{
  "num_hidden_layers": 9,
  "hidden_size": 160,
  "n_experts": 32,
  "experts_per_token": 4,
  "d_expert": 32,
  "d_shared_expert": 0,
  "hidden_act": "swiglu",
  "moe_layers": [1, 3, 5, 7],
  "router_score": "sigmoid",
  "normalize_top_k": true,
  "routed_scale": 2.0,
  "balance_loss": 0.00334,
  "balance_bias": false,
  "router_bias": true,
  "init_std_router": 0.0198,
  "lr_router": 0.00263,
  "num_attention_heads": 2,
  "num_key_value_heads": 1,
  "head_dim": 64,
  "vocab_size": 8192,
  "norm": "layernorm",
  "norm_place": "pre",
  "norm_eps": 1e-05,
  "positions": "rope",
  "rope_theta": 93100.0,
  "rope_fraction": 1.0,
  "qk_norm": true,
  "attn_scale": 0.125,
  "tie_word_embeddings": false,
  "parallel_block": false,
  "init": "uniform",
  "init_std_qkv": 0.0358,
  "init_std_o": 0.0,
  "init_std_up": 0.0358,
  "init_std_down": 0.0,
  "optimizer": "muon_variant",
  "learning_rate": 0.00982,
  "lr_mult_up": 1.06,
  "lr_mult_down": 2.0,
  "beta1": 0.95,
  "lr_head": 0.0116,
  "warmup_steps": 72,
  "schedule": "wsd",
  "decay_fraction": 0.74,
  "decay_shape": "linear",
  "final_lr_fraction": 0.0,
  "batch_tokens": 65536,
  "max_seq_len": 512,
  "doc_mask": true,
  "train_tokens": 519000000,
  "max_steps": 7920,
  "dataset": "wikipedia_en"
}
Below are experts of layer 3 (counted from 0) of a mixture-of-experts language model. Rows are named down (a neuron's output weights, with its number) and show model dimensions 0-159. Each number is 500 + 40 x the weight over its row's rms, rounded and kept within 0 to 999. Numbers have three digits each.
Before each expert's rows: "raises" lists some tokens whose logits its average output raises strongly, later layers aside. This comes from a sample of Wikipedia text that the model never trained on.

# expert 24
raises: ",", "\n\n", " ("
down4:465455513495530506481528484538483557511415523407529432502439551450539489570592465482560483466521566464441453475524460475529501468507399471431566519535535503481501467504474453510508499579510511572460489509470484419547464533534489550511556539507477568454503504519472471543526535486502469565486567512514496471559507523520525474475541411500492458540560511526508564539419503470494492476475436564523503464531504496529560451531514499511478526456509467396468502537477530529439415519528481
down5:514440472476539448486436599508464530539460489532521539542507491452480500426477478448525466552479518486523548495571437526521479495528505490456498567548509432525476484546461497439534517524449473419487531479546481489460498523528529473469380493504577464534539511541481491546506484527493541524514457467533513476508448462498518490442460544509465439542492555471475530411532485559543470486529566572529584463467506533457465412504487509509522527584454519577503488540499606501454446517514455
down6:471485510463501511465573550514505514442503475552409482496470519436471508497487546533449450415506482545533494505496520503432428547539461432535509532489523555574514482441495470486456525572522537549511469517492526451522444510435449404548553544530471470574507476528491434515564513501491449541518466478514437510501447492480488572541504439546529584469529454524542432529558548498488562509466465448486430518540536544495441486526445534497553468537501527559525490542539465520524489448459568
down7:486481556474489504513479512516524533563502582556464502516530542511582506489528560527504539503515486416576455497441547511535476491518551524539459537513426519498506420495509489471484531452487477484495469505468490454493548531486528514409514468481399471483479438521536494455548489482519559419529492486527455494516577562470436449528478483436490507519487551476515504494532503439587504485521539461529417586549521468574509497549384515561502455468449492444572481487493457500424459470527487
down8:503530517518536539478523514526465475565500464514556522539509472488571549527417500507505511486509486521533458519422547466550485430471521474509499477479572460460513440561476411508477554498519434500521532488472500519430649484522513466483433499512516416477474476520552519515492492460527598540529478492419449490479540480475472514468463501491535491486524463512479491455489548562501503451463561509446529491554511535518431433449549496505548510565508406513464492516558537488586439566450470
down9:486505465437551504527547481448598537439477533464506489522493481514479451468511497527503528469559475489562516443525555444509540451436461544525540507524529557522476482474520491514492495555541461501490509498506515469496542537536510461414487478510531479422508541531457425423476480485443469493581488479526515456550454471540534571469562530489502521547538540490507407552540462557525509586498498457602482497509461490442430486552458527470464435521472491485548523536477584445434432464531555
down10:432506482497529481464515520508508560484490490497477462498514501496412521557521522478461540505513484549501484504491424511584455468472460420532540463557539489506540438452497531471563511518437500493488501513453555479487444562551509475545515511491506495499515479499434481469575506483398431420501491536527534500547533556455434559483481429513481541517451581493505542546568495514493523519572466486498496613469536457514418481403477522500559498510464451488576523548447581451514534471511505
down11:510478532453502431502495561524445511492409510582503489470431478505446475442563535491477477481508503534461548551560431519536517509530487540506506447496517478489513504464520405495548464490456595567433556482531522534483450579498459572430562487468533548472438560492556509501511510552438472551490508493546518506447482504463566415493506498549496601535488513505547501521543481546525459455509473512554485512584486451460513510501488442496468562481460459514496508507398480471442510510473521
down12:576423430483499605488614439419419559524522538490542425466506557487480491576468483517503488535577546510454435498531493513404506461502463497439465543484482459528535493490508443523453538512531524487467531529569530464457527565525482418453511510522495494491524516519506472491501487490552485510533592554482480483463517453520496481454538487543475496487493505471497540531510443466452487515449545517479450472497463487455508458511470572543497595528582466515470486520508498424541476552475537
down13:495506497507496605468531533474456495511502549541621534499457521465562534539498494457491573420486485440437489446496571472492491524505464554470481505462493493512523525539436376469480474519551502487497505463483486482467477415497510538512468524554487507478505433496532483477528500522532593485477562498550463463515508412439569486434538491486593410496581439539530492473498467506501520481560481543546511484548579451454498502574473511535485433496502525492465493529480487506537526535480447
down14:438485482414491528494538550510508535551492523451551510527435477492529491516486538502501567447560518545463479448535477432501483507415480472436551564507468464474541510558549403552451487477481449438453470491486523543494541480442531552526520504506587566480475460475484445528441478573534547478448549500502477482556501479542529431406515548488544472482471487518451486533419481433473481566562488514573490447464505418503576554555525496551507510529523501521488484500524540484510487536503544
down15:469493479513539444537451491516486493499521503475510498542591489477462446515518502535533419575510484462496569645516482520530520453480471538573520425526479511470440570521504542503556468468461564452523499446533477498485489524491485485480416491483469459492480550501549538488484522445499505532525495465498477454450527545419449521520541487512478562531468580521561504472614546498510503478500583519471483518423498462465449488409469548485522519487515548517485499522478415451534552442556468
down16:442434521495602522533514530549459493524463529510460430533446475514492541522517532504497447558579486547523457483548525534496486507482458427545480455503482504522499543465476484544535515547542505482519512431577570462518468442426473479521447504570497400593470459503525531495515521485493554396480481495527557542461473504559460453570495472428530520491421445438526514466519500535468517457502479555524491553532521538473482504479516479477514514483504546550471519524462406553512416446537503
down17:472492484458384444501473484548502521507530508494502502452421521491450548489501459485531572491496477468543528376538516474492516512531506526426532528576481483504548498493507542469471513538494547508513502516520532479532451560481580557429499524498459492510521535495502546546458523454580563465418494522438505504513496508485507433416525497490498473485535489505405568499477460579478444500476513452443519447424464451543549518576486467509461515471506538541477555452602510537532551535458516
down18:401488521496574551428507554481466465441453518481458487476367523444565492527528513523497493453508570558470477459486528535477511473451482508484546526536494499428475479424469442520467496501513506550566498596452508504511521524482489504473491562469471458494537461508494494500460517563518460525521502492505516535507502528528448454434530536559558529532519524505511510569436528461586540513502473541504439514582532502446533504594480522523463517499420482511398474454454440471477563494529524
down19:410444483420478553547479477541451601445432529564514494503591474543466545482502522520532469467421530471531525485468498542437551497537451511485482524538512516475502495523516493519440521459546482502532458546550487512546448510491499415551464487500522487537448548497417504513577523532613449538534510461459473505537467479448509540459507466536529504458536506512546525461460550536494522508476511474532418477484548533409519492433515476548449492489472481463519453462560457518507511574555441
down20:535517537501442532511551492483485524486506444546518496525457543459489530497508513462495515470481542465507455403451513548432474463450454478359539518488460539530508484512484442527543499530456550483483487517489495489543509503510477545541546463475536565508577499502566500564499455571497555566525566529522522442497451403534505462360510487508570468452523453542540548518431519448495530487532474520487479461507525450544524501616510466514504501458517521430477453531523504506523448455489532
down21:542559494565515438510534473552530442458483513511428518456570479440511510466469485539497467531543449482559521586483527492483481524514496501584483516485499526475482506480515584547529532515543532518520487460507562415487481538527418441595469488474440480525511489514431487539476544466461469557512467493538509551423460532490492508557525506498456546468431459486494497506624487526421545533485517487442508567502490540440452465365471490479502475495533502505532470486468495560507506441501556
down22:543486471466415493535480451465534480483513492537559554443529514444509500535537511470443499462505559533573461403518455471515505546487522585452549531473471490496511502471446440477540506504540486433556499493477439488497495499515484520505513576488538528432524477550493406509601496498504586479505524494535508487468435453508492541513505509536514440491532496560465471483505446473378520489476510563559496489495514443555525599567484498457430485535477540513468427520475553466496547502580525
down23:565508497545482455510468539512583449483492530532395532524514515551457423537435472501532458509531461544513481453461492513487473494491485478494507518459558474434522459486542434483530463497498497468502537577573473487554480550466488529602531526493479537491476522509523515535457532500554499562467532478500446576504538531559554581487516498534438520488513434498473522502541435475507442483553573482475483484485441463505462511336452504558501538569445438509470544502483508500530455483465500

# expert 19
raises: " and", " |", " (", "c", ",", "."
down4:467492532496495465598493484497468438567458514613465491493403505546517493580492574483491461469544535464575469498498534515423533546500481472515521438481468496427509544444546447528527470491490499524477537568497537510556511465403522477518440466496582452542506463465434524542535513528510498505461492577525477493531479478553526522505500527499547499424488511526459494488516464490515514394511503494547544511514520484475458467559507489493489387451453521565498480449538515495588442542520532
down5:539456444502504532537548533471511459534478537544471504547492528504465458524514433486487555451468456483506478400491471439503526543488469522577522488521454533463522512513487524515540472461556594564477584491491472434490511450438437525471490575481472538537505474443495567496505470479561525462468546487538479501491552511540495509463474521476513460437507463521468544466474499475471493592508454520452465521468516504574577491521506530522398423493627480438456534551493559547448462557498501
down6:447540456588460568408511489452480453530489564550508542430517467409512480567547491540455498460540535432572501539439464487592540495467526478504510501489506530416511498488468502568501506473473553510485529425483542528488506431529497510484435477513487438527569471455537540521480498448557490464483564519490567481518526551477554501485460465492550541549535472470533553539548490507462484493537463559521477552537517444474438523463497524510499451420467504462494520527507529498498500431557404
down7:515540455499588497453519528539500498460476505498522569439456436465582447419474417484477456508497500471502530464467501489444503491539395480477509503497511502567543477515535442433472486522537447534521512497515379584573494511507554456524526476507499442533508425491458463528553473465512486557517471506508494537533467548499473517557428483599495590542541465459553554498439480529517536542511510460518494493506489509524455483399535563531500483548489543471520490483532509517491545426477482
down8:451467518480544474568502551546504492479520476503459532537544504510484553450486411449483506494557485475535487559513530510477564508447558473439499520516510551450502577435469502562486477517528392512565455465505530505497436511512476476526431439456548534552437554451473434473539510576526476432429440503526506509489488502482497513482412490454614592535484472455515535517481505482476530538443493513518517530418523555457541508405541483510522494487513578511547509465500500509528490512455525
down9:545512415540565506542497469514498457496518547530488460550535478486468585561503467483490445473469517566533453431526553533520558545491518428478442531510467491505433491541506456457548458531495523569545500506497573463531527462512443410508499524489553485567526490464549548594467452540447461465415530511509523504525487483553555482488481525529465512513449495507487447527503490566413445537561460477518541417469536499497493500525507423480457451520475514489497475423483492517580566461477449
down10:506488512424439444470439526478452542614485573483500487501521502464441515486476545460628519487467502539505482483563484479559513469454504514522499500480531507467479514471494600494473488428535508487473576477532447479493531523519468584374424513495526495460494568517497575510495440529498492495507527485456562512467524509592532510523484539546537466562476541516491462474534510530504474487438476554465456482512465429497540509523475523528467536473469408475444514491419500522499451555553513
down11:430511478465427520548511458512522506480479436485521477485528532577482521462512499545543519465445489455512552577455480581547532478500551475538496528552532449485510521403490540540499505591469596497422530504391441471503506479523522551560443586487494514495503463473522441515524488519534506535497516504412538460448492534506497478501520445504505455463517546448494542533539552494517464485500499490510575493478501554560527456443436422479537473427552476470479557467451474514584492511524469
down12:518538476492475531465515521466497407504569471536540531507522553464488528485540523486583513459486484498400523437541485427464580511474467529503499491502480482538489488561429450487543411506536560557474526457515478548508481524478464501473555452487489601433491433497615487546528518538495488444501523540512464485507516452511513399505509506462529513483482476478446476520523453534494477444520523446540504456496537473451564528579508526548525526517519457531470522516516520543497576374464442
down13:500491496450380482521547492461470445477563455542488435498476538455530517567485494511511526454471447502519544506566496486477504564448538508476470604505521456576504479436493474509492470416487487394433549577491497531505399487476501582496500550510527496476490513468577522484541524537562535507509474526520472453462450494515511494511506479548541550500518441555477500486511519555510464522606514499520540506452448531457512488492503503462473502472462508444465541462439601483569506573513504
down14:519509452420514420472486518459536475472459531397515553523457524442497482430513492480480571553426521474479497494507502482507472549451573582497511468554483497534438490462575497484539540537495490473529596477553528514446569523558481512415513481494519552434489432524487484499432487509471509595482521538519515473478512466499580502497563525558471506546490521431492511470487491504493467527463541504435523432501455449453525463573532609467436516563498487510496487516482498513520521438545480
down15:486467448516567506437538549489514485412432596485513550553476536525524457477494518470485470516498529498556504519508468497537519457528385510536462498528481431536516445490510471471429490506450482466474466522417469436500523483537533496505436451496461512513494503477444470482534588491522616504540545426459574507547519534462446511464510542488506438513527559523530526466527547509602463500541451489571538526481518483518510473552495575487481508449512475474492478563473550490446546521550423
down16:505448574511528432521492495501622449473472474525515526521509518557429426535454549452482495541444515537553528486491456559526549512507435413429515478479486479484514519490479485434556478496537496486517447472523500439524540498521531480574554452552532472542480384492516515517570450522509583483468450552462496478557468534512544518528459512510501482490547447484446447503475566507455502466405596516522564498522466486524502491492530502501461523429449505550491518510521548500521489534414484
down17:485474535453420508489462536458494509527497514474476543463399445466423454527461457507502544481576505474495526506427495546575479436443546511558444555531585485525487477502472580485465521521526475541488530514440499560450475518523567560489483423468506479489518508477477548482508441468494515524476498544499477503478496523470527501569493496563458540563478483538526570505488518539473449535487575497460463499486438530436502486421533512487491443523556617523446531521426500485467484590561498
down18:524499493513497466481523391573524400503404421529464486489531491535456453445522440493470436535445523522496489573490560479533413504520521521536549557516425508550542559496507477479470424462521449538560537482474547426482534515518470585560466489518556460444505492515474548501478532439501524567482490528523566497483475542518520538500490461526546526491476431479568528556571536496466517460482470518473487559493515557542473493456527467523469520494493568480468471487517449458545468509417513
down19:487495514492452511488542489572513556477549536511435507541495468510565502452440495470401513503523516474553490500512467487548516509543474469411501487464545468400497448465474537491467552462452445496504500451458500476504451510558526525502487499505475507588459516453470524429548464517507469572510498476409536569556481580479463483546453447556453521484500479518492485474483471466460487576519474582461508528523476535496549502437467500587537507509499408601575564532517511500530521523464565
down20:516541448565542520524494573465487506514561424448499591503485556473427491607516560481466465545474510499471526530453442518540414479446469534484446510481530476504481532492477468560522449495494516504560542588521541497456483518524429547488539460520496513526499473506500575461476561520460515436604500504495453518432457511510527512430444460482541553543448447498444530481466497397468471532503534509501536482467494474501571467451539547544546512483515497509526439461560511521501529447454477
down21:490584570468397510429504456502548502512552425442536515458523480426545485492421481519509540542500523570575527582487522462476556494477549486408415558516501510510545516458461488516508529554438529510462539530499557519500511514477421500535502489495517493430508579486487528571490555496502443460451443560505550504491521463502478443545502549543528460567454509483453470515489434502520461477494488509456524468466485475483484503550561495508502476479510516493523420464492553515524478476529618
down22:522400450557520480462530494534553569579557490568507481482563497553496474551518491484508444468564498513512499575470544507494516402488483495492514514511470499467517436534508478551460455481515506443522522486489473514517535547511517483501494448468518449438517445499521487475523460491448490461466501540493422555442551476516392609496522461491515494466431503461530484522594520568566460558575433484444459534531501506528453527492550489522525523489538489468503452485479524433552539426468563
down23:517655540459536513506469545470531493548478493442482546490497490548440432532425511498487514523497480535545536481511514550483479489546480452475502556525479494516497497460473544455507546530517453458568439521535445486559517530473515573464524506498488439465435522494495541524480546486510544527473543515394500572511409447490466479546500473537495507464560473513520443554432540473482448490451554488448500460559476456507508515523498523451481501432516530494460513404533478518417514531556600

# expert 4
raises: "er", "ers", "ing", "ering", "ed", "y"
down4:542518556558580466482499410523491506437518496472491482515536502499542480434519484507546405552498503466508424532450535517470451470556522453474481518446552528523549462496418463551516509520448436438514466477535518503444506428523533497539495542500401417468515516487505504540451449446495499473553521514461561558463571593517455551485510427483534481542520492531548541513517544444499508546533543476454502549565508433552474479440508484549514515434515500520458493525522513436563519467537533
down5:526473506496536446578576474481492492441586518559557487509554496510523476425487503514507517502538537501450445457478485448390555535543431567485513547494497592471533610588480464525538469502519499478509454533418490434474539495545472400579569477488520460443480487450509516485512487478474487536499455478470530469506471479526539526481556484527539529478518460448497503514472504429509536563501454497502463483512484512556476464493493458474511431516609522486528449497524519538561517437495492
down6:475495477437533580476500518487515458512515514482512478577464467503528441503520507532533433476536500494539503537497517536512503491498592475524490499565472522558496492473520519493421511498471481469499459454517519479504479507489530400499462578489442450491556542499499484525535448484533490538613489467447515540421588530468422499521459486521504481460560564488551547457573554502480480456469411563576526526496583501483442539477424453503539426447502566507536483486537477461449443465554514
down7:519488519450533490482444418498442468595487497474533483493499487528562450497500526485496522564434534464523479532503453579533508493503490556531498477520502470465536525503511481494437524520482505476475577541546459499494510535514513536565528489506472349496502451502420515564434441440537511491460538513523552535520570536516476524492456485493500486536415506547513523528514421512486392464547490568527573521441488431443505477444548453498517458506509571535539489510469543456568457527520447
down8:515485537480438487493467479427574454524474485522459468525506526510479484455454449490525523514504450462570504455554503497580523433526544530474504457472483495486481526523500465578508496436526476551489490560498524520432510471484496525572479425493496570510499494490472465500498579530561462548481559511594512499515531493507509592498514480451445508478542443461494499499580426467489548552538474464440411447538504568526474540367435533576561506504507490553516473517507513524558444502468486
down9:437464501471437506447552467449498569469481469468565480511517524505495451540486504460474506464534544539477513468534493518493465483446503511518485486511493513564502492444550478472486499548535434582483441536455506522523542507493492612429509551503552526523533562536436457512597400504500464565563501478555545499509455480504520463525544463593505510509492504463513494516450516510516520607474493449450511414479441564486514461533545461524445543469489460497419524518448427508472492573459539
down10:443435504549500442533474525521415493532513395516564554539500531512506510555556473525514478530496477450437507547502498561478583514562475447553478497514540494526439458458500506533467529563508532561501529466476500486483520490450520443558523397438539590533475502503535459501470524580468513487514483461555424562491531511460411533483427523499538464516462498507524451517447494435422525534523460438540477525522570536574500488497456499535538411490531467499494466503494497460509549496498476
down11:499521503479549464561438506537472512530437433536518481481443483449530505468444468514615431511503466498534524506445426537549544510509567501471523603517505545543519433526535513478528502487499552561496501463465429552521493557481484473449569483496513592445498545516537510487395506536481562480498514566431477468485463472512442560464445493524504476485543549464528534472483477515549493422517506492516513453426465531454507447558523514464428491475440539479468565541479512514507521463566526
down12:498544498508570459607445548489512539517524563560488503510484441488524446503535493499547469523465520460485451477502563569491470547532519500478459442469540487414506564501566411443519547460507403509462486509496534428582511552498506457549563472437490455503504592508470494460531523505455478462465459562474497496517510495475445494535498464488529511453572493566408491512486471551537475547508552379537424486527524535478493536493493478521507505557531508475507446443509459494534517459486492
down13:449508494564605513508527477585550489491535499544537520455538521544489446503537438478491501542500514505440488403473520465450460486494460448498537437482555546481583463549468533519526531513559501548560419499470488461533529616529466434534549417504496485497552420548482459481494521536467551562480537504486493480506476448433441537544486481475502433435490454476489462493533469463531555424492553479445491491533540519560519497450536550507484517553504464482504460563495485440479467491500533
down14:526521494452537515529472491553509437496458550518525448504429490487523450491524464453515483465540533504471505441413503486486432494538424486386528518457576469471524491537510514456549467423517525539515516480510479555483553598485461535575515557529496443524533529479492556490461444501498512564474558537527495483529538492573480430500630479450466556473474436483466594515441475464476466502465521500529449537510471531502513428543469443503528490543555505513515461531509503516584523493457507
down15:488533476528514520519389455504505444511494519504546525541557452533476552527464491538490447499512519535572521444498414463514540534456504587539490486507514479501449454480515488462551521514411537477466467485428532470489468477527500424576512491503475451480481586502466513472550495473507507570503473542507521544502511489470468547565446441498485540495522536530530567470537481525484495581415535466486495515424416478513433479404477547491473549507565522601508473587493536459482526464506541
down16:519428460495503498569465557581490534495502509518522466515554510485525435514491479443521485467587506508501454471595533479463562497437409451406571501499510512462449465548513506559527523434577549528509472487534478494514493501548464488562558471498531481507497499500475451493513436520564503462496471516481584500489455510517453444476504464549452489427431562409516570539427513485541522499453465515509527551492456501466459525513500574501540465492508541576518482513503415533482445479560506
down17:463542484505556532514469474552504549535413530545515455530448476530511497540516445464504499483449502476586468498444520503542438591524483387451456522440555463446536487472568547560469516480541530484541453452508514504503459473496475418504534528507540435520501499446465525540479469530444517418487560523471470541512520507457442471462503580500595509488487494483573495534476519386487527498537421504505558540549523462546504466490482436517483509510515540545502479518509488438568538537474535
down18:461525549559488499510484414503523469465503515525401516491562485504569522448558493514485455488566508450480485502489432562462537469558517508550504566539514524532540560482465491526555460570483530506470440514547473548483552482517560482582504480395481434502417524499481444501510532434528464550486475516505535528498527546468548599442470547511506522442543436506492469523500488426515545503492474574518512481529498473480444499441471498503496488489440504471613510529526453482492459493417447
down19:473561553534406540454495543462516465567497556490542484535528532537534534585452497491529518434492496485493480483537547457510490550477532507552488484531482490469542536530492596554515520453523525499475496345621478535485480505431484521417426507501477556428494477501524531510551485533453462556542489507510514465471523456498480478554553464514487493409507470467532556458495492547559499451465468522530428450481488451468552475488500513479460568475503522445434480538465518485477492488550519
down20:468468558529552544473476535511506566539458464512478429525408442526515577484494492484450444502390513493520478537425539535507445443494479479495494498488544484533531533466549518500524453484592508461529472506434533492472562536515539481582509528536429434540526463468456445522512519455458504522471451490519495501518535570501476525468524476499506496455519497570559508496549515499532532481430456523534546574494499569575424578467436403492497524525486441552521517505453422507504464514519524
down21:490568486495550487510467438461465481494553515482457507475460487483479492538530533466494515530391430545525493464471557503460577536560572502452480470551498480457476489509492506541501480499503487517497537559556494498524472485524463568520488517461540566427504436516480494500485498530443475497444562479477520509526438460525570549525489523470547550538507463472454400530583413449496520505457545477473515496495519479480520540577538530523519521577473421524555450430547531546552532436428411
down22:556475560453478536527510537460497491537581439545477592459474480491471506557520494515475480467496541494482518461451494503529489500517562461476493534471447469388473548477465446493410518440460453474485528577494597468522501486435458513454503525507444539477451453449527555483507506519500548566520409451417464490564457529505530522510402459509479480437550503484466485502557531527479508543502491520564482558518514545474484546483519519548523440517506494576522549508556505589504480544462528
down23:521429468495493445525526534489566507470514433469520452481504481565455478484452549514517473470467510478530621504427520541518501503467520462526524527513553502498554445536531542553441570528463463454487524530525521496527495449540468518651470499547530406463528539512490509516522482423470531519488511487490555493464441519569533498547416417518506523509460519561492463544502482482482450456477460498437503457493535529516465498501542477499503378441529589521454547502482479538510467541529520

# expert 12
raises: "min", "ule", "ul", "ple"
down4:501532458491466466540497493517500548524515455428500526503496462496539481503525513472557490457500527454400490401501594569455440541546488503464503500483504519488498439493522532490476518480456450460467539497544514470578547394517470502458459505445530512481503534511476492561499448508511488441556544540469541438466495443523563469484533510487508534528538563521476556493482483485526537555562508503484520494549516514475486498625479429534447449594439440483454484497509439516478529475586600
down5:471512491521493511418454586518537492446497524470507508528501530473535484553517494446525530441482466502509486435577469521505512419524499558589517506515516528489500467608505571492540502428531590521497507458522495465509493473496562565407441484493512451515477483514484556582435516527493543455565440515535526464471473464519482489461508554427546476520536491540492506439516484521463530551470401514537533467496496453511507499526527508462517532427459442390497460529461569524506434551521485
down6:448456588538528463472493452457500518480565509569600494487540528503444524501500506466534535533452481550601454495536447490466501490527438483599491538479451478435483552514453479469477472511503617472475609554476506498502513488528546552507499448528473471454493463545454414498462501515483449486520480474460479484484549450535448488480516466495516446548535542421469530482462472546505544527519526451503471456454502552535514486559468448511559496513503461491521605557439546498484547489523486
down7:411515530413485544506452419489509473492499507520541536456584507445496511589502506607528471523499509497519489540509498522469446514541512495601451451470540536487514558447524436514528547524513521508487485443454454476502509463459485419474531505505484488478521497511490494540540501425501453450488477527542496547505466543455399518585494468487525563549457498570504540464520506540517511476489478551477533544533501433516476487383455515549503492407477517477535473505502534462442588496572504
down8:502498499464538554515537490495505509456550581565513454466552539587444536490470545520483537547503547521415497514548493494469435460574419543484540557502547469481502500505524493508483490490524512393556462493497532442529487545494477483592521523511464481490544530462551423460475416509558501489478452506494476524497530464567470513430475508475480486492475422510509518445399550463497477586490472484509482525502444518520533507424507423508563579482542450523463525479545502477501475428565528
down9:424446485487427517496601472545502504511462524492452521527454506447502450529561529554399471523561530487476472600476559507489533489477541470500515487586534520481529443434461426540523489466532458514596422475493460496519521503556498508499505442480546486510500488480482455536525542450316491514524525534502575504477482564540521518508584522482489543493529551499490496549517493552472502460436467563457465470551517461524489518517461466457470506487512503451510483484516483488492484517543511
down10:548479510466544514460500523473462481554491508472444513471592561539546512525501426480462513487525490533506485482489513503486516443583496550602534503474439511506518488447470464515479478553530506472519500464491519502506451459534424579487457482458529486491433529505496498528480499513467404421503472452581432481519489492460585508475492505554463548524439485489540457503413460436558619491549425540516519484565533486456549513503521511526401489513473561481485499458565490535522535569493538
down11:504537566433529504470493481515531541561475545485530455428508527497500455538436554478526573492407489472545470509455537460549515557503543532514599539495476467422490511487546482501473506519437493539466537473482473470500579472416578508404476500502552545459554489497474490598463461503542493505478499502484507454547483411521535495504501487501531525538482516454458439540530468455506483444556455479489572498474511462443478441542479506538510529479501464530472547528507605513502511393518555
down12:523471502533502461516510566520472519528519486554503443520497490499537549454487508560463505435522464480489544501491447404436534488455533535578463556457543500500470544535549494526474448470468502438478510545474538523539508538412461455613513472448503513576476537449526507468418565517545412473425491467501538533448546517424518547454533476456517543507530460533529474540501444471489552590529484489476472476491542512542526464409452466539522522448532491528508475489581537513543507532454539
down13:534514522521497537464494559470548523556467387457463514413606506500458506419573510496428543475444462504458484494517454536549518513531543488548501433497455600420502419525538583527566465515529512488478449444567506470454582442542491506490573426450551546475495476519501442480488515517499490455456458451527494456510527445532523524523474501538485489548510486492537485521440509402523461512528510502498498502513481513510499528539452528482530543529490531488530471552535500506559440534530467
down14:481458533522572498593484528446508542515479490560448508493449479473513522488481523541446445517520601544530430563465527553520429529542562519480436540462496489375503526510430517500553518450515542486556458517516557475509501489500453507538484502538527436493484498477475504514499460468522489493510496538555586548567442537477560492515407494517478487479482442484558471507438493445465457520486500538503480541498456558472532424398456525516521493525515544553504480562451466483535494553427473
down15:533479487483496530585411512482508484506456500534586486514393563483531409555560506506518549478563470520449501496493533529519470503484472531535472533517556485490418496481518538455490424454487554515483480470538524526501450489472445510550508438575564469481532578527547575536456464528530533486550561469428520451569506466478458518521528461441522496451467495492496453475465471546495516483511482529483512425467480449495542479598451476510475490548485416501433554518518473543446519537494571
down16:503444505471505523489520470467540516494534484461434533436456531468468506574471584496470563512520462530518428424560463467530559518554515573482486470503525525444523531522501505520522476521483448456487541496498433437518471450487535482434487494523413517492501434555460494529527502517456528526581544520554436469476571446549533461503581472462486560555522505477526480450491538559596489543507526553460425508474483461447493490543461491440507511527538460421468531528440507498481455570574519
down17:517437466494470455517536502464484496466533552477463495483478502531420529514424483550551546514487500499521544472492473492486557524524474427396539456482543444487516540483561580511494508473482544492452457494454433494468480490497529522521498558491469545558434516477558457549557511555562511457507475604426433457432514498526499524503471524508489506419537464540410517462480523513500492421457545484548516484512442500493527451469522490492494573466481561510532583552506485525481547602572537
down18:554483512470572535483484466521523427579496464537464552532506513496453482496501497506521468520470562452461564482466472522508463471472545514482436467473482501509478416519486431531516482483572516484454509547529513533466475535571459536389480482539515497500479457476568537568498520536447486463504561464546495498449485486534554569407452504472511590485488477574489504542470431467515524559421457445603463442509511506607507517493520509470497547459495550502466496507471543541491423461494537
down19:519467505527453496565484469443517491487505495558489441477567563543453471505577487462550538477520482522492570433467412521486477513435495476487508514506493442554488489489421577541519535511456596419495521459529499594519488467549498518473518458497543551508523500489578489477466443595516474540513549530475443448513543457520536465490580559483549446538506455475514484497475557477499524434498433580470545471510525494473494494490499468518542496524427493559528507515473529436460405444475487
down20:458490485462504458456527514513431577547442452463513447491454553496414529573524529584534532512473465533455485408540494500566452490463475583516471552522509534454505517415514483481494463484487462541483489449382523422537539499446457518557501515521519517556483507518546571537510567476504489473502494485459535435466535449583549512491554514551498504479470527467440539497493514508492463527519552504531437450480512501487505488605554525466502497481473463456466478478495488547517573575557491
down21:525512538450479574492436526514550497556486563494517560484617529452440435540502576513478510498490482492545499494506534450516531529496504494519540518503528525536495451438473554420490565509507485514489536556470572566471500612455459458444463504512499583486480491477468472561469453542473513493525539549410500538475463489428407517463519532497450554523417539494498501515481485553519475500560518516406509464421509440507492487545490491530511452475497485451577460510459451482509509458485465
down22:496476528473461472523530521565471518547527564572423462495497488510466421524513530494469474515494485450480543544527459460442464536405496533585549512481494468515521515496587539519534475536466511515480533439529497503479522473522461474546530517486494537500543534511456531467508468446568514408478514458515477489522475498467523473512507400467480547470469443500460462516550514557459542493517586514564531443442486448529567503431504480545529485533533469582417452527570451568538464561439436
down23:526507501457558473522555483568511553420479439437597527466453460532487590471479487567528494484505461590466463494532510472529502501567523487533438521483564468486534600496551467453437444479474443516460441568436477536533529531514494578534522456458537504474498531529528499508421533488473477535543491464528453502483493463542460486519457505566489478536491540436524483464461502445575468452467554484511528534539508502450516523516510449518525495521506506561467453409547502511402498523452493